config.yaml
d_model: 192
n_experts: 256
activation: "geglu"
router_score: "softmax"
routed_scale: 1.0
balance_bias: false
router_bias: true
shared_expert_gate: true
vocab_size: 16384
norm_eps: 1e-06
tie_embeddings: "early"
beta2: 0.98
batch_tokens: 131072
seq_len: 1024
train_tokens: 664700000
Below are experts of layer 3 (counted from 0) of a mixture-of-experts language model. Rows are named router (the router's row for the expert), gate (a neuron's input weights, with its number), up (a neuron's input weights, with its number), down (a neuron's output weights, with its number) and show model dimensions 64-127. Each number is 128 + 24 x the weight over its row's rms, rounded and kept within 0 to 255. Numbers have three digits each.
After each expert's rows: a language model's description of what the expert responds to; "comes before" lists some tokens at least twice as common just after its tokens as in all text. This comes from a sample of Wikipedia text that the model never trained on. Tokens count by the router's weight.

# expert 59
router:125122123150164116099115162160141131124155175155093115127123144134158104134117133144116153085155172153096099162139116149145133153148079102158150151124165101149153108123116101120104102117164105
gate0:156103117109126130134124154110088158119151125167112129108130104137078120109124145108134138102138122113108138118144100135184179138120133097122136097124126149109096173092157093125143101163158178
up0:144090099119095121115120129119095150110170123124134109108167114131083129108137117103158166106144104117108089150120129159140153146126117108108119104110140098136111137084150125141141096170159184
down0:093135126127140155107100126146128118067126109111150116128199140105114142135163134130138125144135131112087113117117122106087143137108133124159126137153125048118080127145112092107145158151171136
gate1:133129129136149124085144115147151076112079083061086079104148089145130173138144100115123117131108142117132156166106160117123157162094105125145112130118126129149084082103091107133148111115113147
up1:137138128144138116150165127101151136116118178126085104132105146110113101142167123159140167086136134141161143158095086106108101087127140188099146142138162119134135134146156131117133145091169155
down1:117137131132079108097100100130128140113167139090151126121124164109133133105116094154137133151094096094118165128139149135150131110135160161128112098117130098164067157107101128136116132126095155
gate2:140178162133084107147166119101131117129115096105126166118125144116163122152123115128123120140112129129150118141162133099110106155141109162152171143107141154092169137103112120180114115140151107
up2:126151124129175145124100109201106138094158135117124121142104145101114150129107133135145119163136139110104122104096133139105098124115140177119109123100100084126110146155123111112123171072101129
down2:093118154131134142081042090163165104135116123146129121122103128127176128145120131109102104131096123141113101103136122149167101147142127183146151128108150156115146170174130180154129137155129105
Prepositions, mostly to, after verbs of leaving, moving or assignment in biographies, as in left ... to join, assigned to, heading to Cairo.
comes before: " the", " a", " be", " his", "′", " their"

# expert 61
router:124137084165150142088134132096092067149143115164149070136133133160152123097139153103168123148145129142158162158097097160100151142108131101123179125109107132108132116160135142109126104134089168
gate0:156131117129127137154099131130143158093163131142113137136141095112149127123112130137093102066159140142101111101129138101145135114152122196120113135141120098085101152093142103161168161103148163
up0:129099120126124136139175104153139085138121089113148125116124122154082118186145120133166119189094122120112129122123115127127103139121137112148160105144141115148142129137102139087100087142126119
down0:111147129129176100134171116136055070161097124101130118084118102128145145123097155125139076156129089118134122157145152109112099141131135124125153125108144140129156100144127120105152114164149098
gate1:151116107116150095178146075122136126116118120170156086104159152113137147151150157143148123146142087105116154135133108135121131118159147125120135096112138131128110089112131085163158138133099161
up1:114137088138145123128109145134131109136104140087125113138108113153148099151150134119122138126154181116160120108117148097115086142167116161127135152166133124129140145116135179134107153118083147
down1:135102132155129140150177111123139099149108147080111093138131141133107168104147103100123107099157110155124114134151127127077161147068121112168097121125180142126150114138107146143127136145139132
gate2:093138141134133072094151129125138130131088133112128134132097132131129153111139125108081076147111125105138118103111099096112119132163157129140133119198087166092096096146150172093159166108093147
up2:111105144178136131079138145144163141119152119119153126130110132118153154122133139154097119127164155170127118094141092140103148161138146125132091107139086152093105118149143172128109125102112142
down2:108094124157178134124072121125118112133076141151109122148136122129170156108161162153149134116204157151151097146148079118088125107102154081106141123162152103134137147142119125108136160137098060
Numerals in tables, census counts and infobox data, such as 195 housing units, 1.5, 1891, 21 hospitals, also approximately.
comes before: " |", ".5", ".8", ".2", ".6", ".7"

# expert 25
router:161128159152150110145117155124120129134152144086120095125098162133083116145095149150127083132167074119164097119175153139093119173157130095123167065155184120148130121123151129099140149147098092
gate0:156150113117106177151170131116102129103109111129110108102111168181144118135130162134120106129124121129139136092166183063101092135140134123065158169123151071110120141083136138149119131125133131
up0:161155112122140195130137146113110152106103127139121104086118140137165108152139177125113113133133117120127091073147149089095099115149148121104176128124145079076114131140112136103133142125125108
down0:137129124125110138123120152175097157079124126175149160141116183138139147126125144112087090093144106127106125109092066154126161106116105121120117170134160124088088113190098162106140144117108128
gate1:102136117129158117127140141123107154116133111121120126163122128131100112095112162111099134116124076184133098110136196156157118149136119119139101120114129083133142132186129112083164155151132079
up1:114094135120119140129172112125097093126164137101123127111085163111097097114161139107133172122132092183106135102093153108157153139126138115112124115141140093144129107124143109139087108135131113
down1:109167117161150125183154147102081095109130120138158135122157164117142107161159189128118114102100097071157073124149139128132120110110120140096148107172096156115165146142147121154154146154131085
gate2:116128092120150139125085160127140147120113104103129098095121135127129117120125169107150101149091095139177141113124177101112161141135127165125159091091149116160152070135143106156133146128126112
up2:093102128133130112160129176156107087131181145149154102108096147100120106139122156123103113118109133142123127137091143138135159121115137144106161111150149093141116077099091103113125130123144143
down2:143146102085151136171087140156187136151117121132140101087121089131142129160170100137117093126126136109110120109120110125100127119108126145156125100119090147141131124093122100106114147128131137
Words that introduce examples or descriptions, chiefly as after such, known or characterised, plus including, include, like, called, titled.
comes before: " the", " a", " as", " an", " \"", " one"

# expert 43
router:121115139111101133124093118155122131117166152104130159134132154121146167094088148084107120090144126142119114098154173121197106117127116125167132135104099128134123136103153114149152115132136140
gate0:130107151106157102083106142134128134130142142079111162117093143094122086096171097105156174117118160126136122120074134174168128164160131192107138120143125155120100140104135142122116127074102121
up0:131118152124169139108115120112136147130137162110141148114105174085107081100157119113110140096163122146129120111129163192157129150144119181114115089170107143073126159107144120092157104098089142
down0:167135100123136131121164112156118117131132115121124130109155116169132111118115135158099101130143129155123104098142147131092113137093174086142117071147086129141150127208127153130185111122157095
gate1:121129143134105139092131125148160135128119135130108139155120106084124135115051077145125123106100126146109088151122135133200101136134135120161134114098136151152126131125128141122101127149143142
up1:146122107116155119175139176125152106093151118147154112101149171185139131155115171139089137107152113124128144147121116109117135123126095125121114135169119092082118144122137154115144134110093147
down1:150089138146176183107110128122130115131119109123137100150128116100135119106106072128150143119144129125166106119126101145152118151142111094141119133084140158123144128000075126133089117146140120
gate2:083117171098109107141108133140104136138164145124127115116105126116148133121095112104145130158156149125143128148121130188135145132127089113091146121163130120101111169105117140086163137142092148
up2:159140090143143162147129134114171122137083101133134126152139111154090105145167160166099102107123121139083146113109085083121106136136169131163112131102135125143139108148142131164092148099150101
down2:098126139104109137096128140124102117157128117141127076152110096121146145147147091176155124106143115170110118157128118140158108141128115101132145118124167127129120088109107125120109141124158132
Word endings carrying a period or comma that close a sentence or clause, especially decades like 1960s. and words like year., season.
comes before: "\n", " The", " In", " He", " It", " he"

# expert 21
router:162113139088083164155118084131149134141138148136175148105109095091112107124153111111106171142108096141125123108091150127170112110140111153128110127091088140165157152110124144128116104150119174
gate4:117167101089133095152134111135135158171124146082137141122140106104161100149102127146167139155165181128164124128140121137136139169111077149113169157114122150110121126136148164152162130179072128
up4:138166149107121054159099123156106125138135146136095104102148148149160087102118168123172126149177109172121123099125113118136108176097134124115115113125115106124096159099135126160120132143107171
down4:114110160124117118135148133111132184115116159137112109096110093116147078135128143159140102170114115142152080189113096173137125149123169130093116142117140110116128142101147121156151161163100136
gate5:140124100115170136171136179121138159117106139148153156137125082110142143170129150105144120104139130104104154136102118101125147115138128117149163142088114096099115133142090156160140156107112147
up5:097175130108117142113164139132090114140085141085106143171119160148135104130154178132166160148130165149141093111175156117130132114112131109128127128094093131161111094113113143142115144102139130
down5:188125102135131149144133153154119122118151135169120148149125141158122149101164135170122159145144132140121147166165139148143123100114135077132109141077104134131145141154152133113087112168131146
gate6:142096091113167144151140184142107157105130107145143145142152102112102169153115138134100116114153142130139146157132145144094143113128159093115111133127147153110117143107128136106089144123102067
up6:121143121176161099132137095103100152184148120133095099123122154148183136140157157144134107145136139133145162161139142094117104125120113137128138112108165094141139078082123110155160107134145143
down6:111151145148126133107117109150101077135123118159146132128092156160109116122175137137114124157157152134141146149113155121082147139120084124094058120181070115115105125187150124094139115133146154
Generic head nouns closing a title-like noun phrase after the or a modifier, such as tournament, season, album, film, club.
comes before: " of", " in", ".", " was", ",", " and"

# expert 42
router:152090092164162140145114145118123121119148115140093069121080133169095136130153128121146144088150108147116113116141111154130144183113130121162159104092158130113190121148132152154141109092107121
gate0:119107109168112125115134148089136130168124088101119105140135130109123109103133169078108133129150088145134151128123140134092126143116120125158125132175175142159168151132147111133117108143101149
up0:163150129145115113105102144123095139120092094099136139142135116127135147093106133131099122104141129129136142106131139133116155143122139125107127098177156142165175155128171146153122133136123107
down0:135113129146129174107133148086099130167115143126130145124096119094084118109124105127145125120179125118149109150118115119137119080175140137118133152135158112107149105201156119144128096153127123
gate1:112112151113106126126126161123112128115126149121140089125176140159143125092141118128185161083141141174090150130116141133125118152077125129125132134107161156101121126156086126152163138148111080
up1:100153139131128154111129132107154083154145125143117170094092113126122144171122154106074129123109109073137147143122095122088138099129146134131107111124091141147140125111123132108104163102152156
down1:138105131105125135115110109102109157150166135095122129122090097092117120147099123144094117119151115123149150042145168145112085098142131098148129100184063143134130128057139160121092121188106124
gate2:075092131121142156110134149129115085121132124111152158102124141111135129108150133118155130078114149120100142099117108137097126113125111160111144091104144117090120158104103143152130141093100082
up2:156125133142152146116091128152114107068139114100147092105150067124065113132139140109153171111146115105105099087133133149131142117132140127146162116132138144083132133137137137135111143124129128
down2:125135083153110125150120117146106131107117131153127165115098197133114161136174126093134119081088122160158118176146117128115144152132127153103124152077152080124139164224145112131164102139130117
Prepositions after participles or nouns in factual prose, such as located under, isolated from, part of, born in, against.
comes before: " the", " a", " his", " an", " its", " their"

# expert 39
router:126167115112130151118102146162182150147133147156156113130143130145125102162137125120107149123135138124105124122147152121191120146111117130126092163086093121092159162130163127069125089155096154
gate0:089128108134163130128089110158142124115110108134135141118080128100145127131120113149140159172159122129108139122105177142146128112140114150129134105140137126117116187112134111114122103086131120
up0:127109128173118135138136108128115126110109153093094106115103099187099081140116151139146140138158122135165119163162160115130127163116111117130113133118096150122110126116125116129145152168116147
down0:161074139142067085149112122133134132116137167129121149099157135129153111130129157137126116133075139112165158104122126108114170122105139116128147157072129147098152135077135137135088090154105120
gate1:088139139112080112097132145136120108160130121137122191137128114121098141131107131098161094165137119161134100101124141127140113096183145163114092129131129178139121176086095132137153127115125142
up1:109136159120110078086112118154081124110169136126102129131141125090172160094158115095156157135139172143132091107153129184136097137115174130163120135119123123103102125098119157144174142135125139
down1:120124126140125108106138128123125132097132150126123145084146124091112135130149146127127111131131086107099132160151080126077133102130129116120142081116140110159142161152110143092135120113208082
gate2:180138110125160110139106118171095130083121106138117121082127143159141091151155149176159141134103145164129148140129135152119146158133130159157138154158131115071134096117130121158125103141118103
up2:120112105114140126084128139143107129129191129163064123139110141108136143085122165120117151149094129132140112074153105116135108135118119119106119106152087142129149089126170134148131121119070142
down2:113103115130141125098124171140148120115117088115140126135167122141149099104130136125128126139130129179134139102152130129175114095120170136130130107133088113097151139088165105142161058144089121
Digits and year tokens in dates and score tables, especially after a month name, such as March 14, 2026 and 22/03/1986.
comes before: " |", ";", " –", ":", "–19", "1"

# expert 22
router:098147101121149159128111156151168155104166113162133128152098141157152104109102166124112127061150123141110135114155112090117080117090161151091147134145099108093157130125146127123137096117088166
gate0:110129124092172172159131166070121111108147094138146116108109113123078093119144175131125111138099078105140134105158140105091103114146143077098139127093136123148082094116121088146180133105073144
up0:113116141093158117098159166138083130164114147094069097130096161167139164155134148152127133118125125142156092131136074123085139136097137118164134135121095153122156124155139132140129161133143107
down0:131113151128149095118161112066111102092133175084135100127109144061115167127113135147140117084127138107131116139073115132161119122131177144140142146137161117118101117159134143141105117116121119
gate1:131108123086145131120127100128109107113139120076109091114115156104107156114165154143096124145088089152136127121161106136105127172123128132179113130141143141119167118126118099141166127115145098
up1:141114129100142116151087115153092127136147096108088093109123147122172109131142119129086107120100083139095116103139108143158123129124145125131093151175091113120163109097106170144137125113132143
down1:128108090131111121123101133169076086089116126112100152139122085133164153186120132152153124121126110139142133134118135133136119155148101119134126116125083153103115140086102090123124150073153106
gate2:097122133111118145072130141155187085121148101163094103142121131092121127092153160105145143127106130104151127107160145161178148146153092156108073123134119100117156173107152108099143125133087134
up2:116112161135130123112148143134089096129144098125100096162173120102080137139133149134120146193082141139149146119118113153121092111139135124120100119131140152117157111117167107139133138115142099
down2:087123083090097126125139174111131131084133157093137144106118103106106124132136147145127146157112082147111109101177119139174131131134105139159180123123091121142169113121170157131102127172113146
Years like 2015 or 2024 after "in", and the final digits of split years or numbers, as in 18-23, 199-1, 4,6-55.
comes before: "\n", " |", "),", " –", "–19", " and"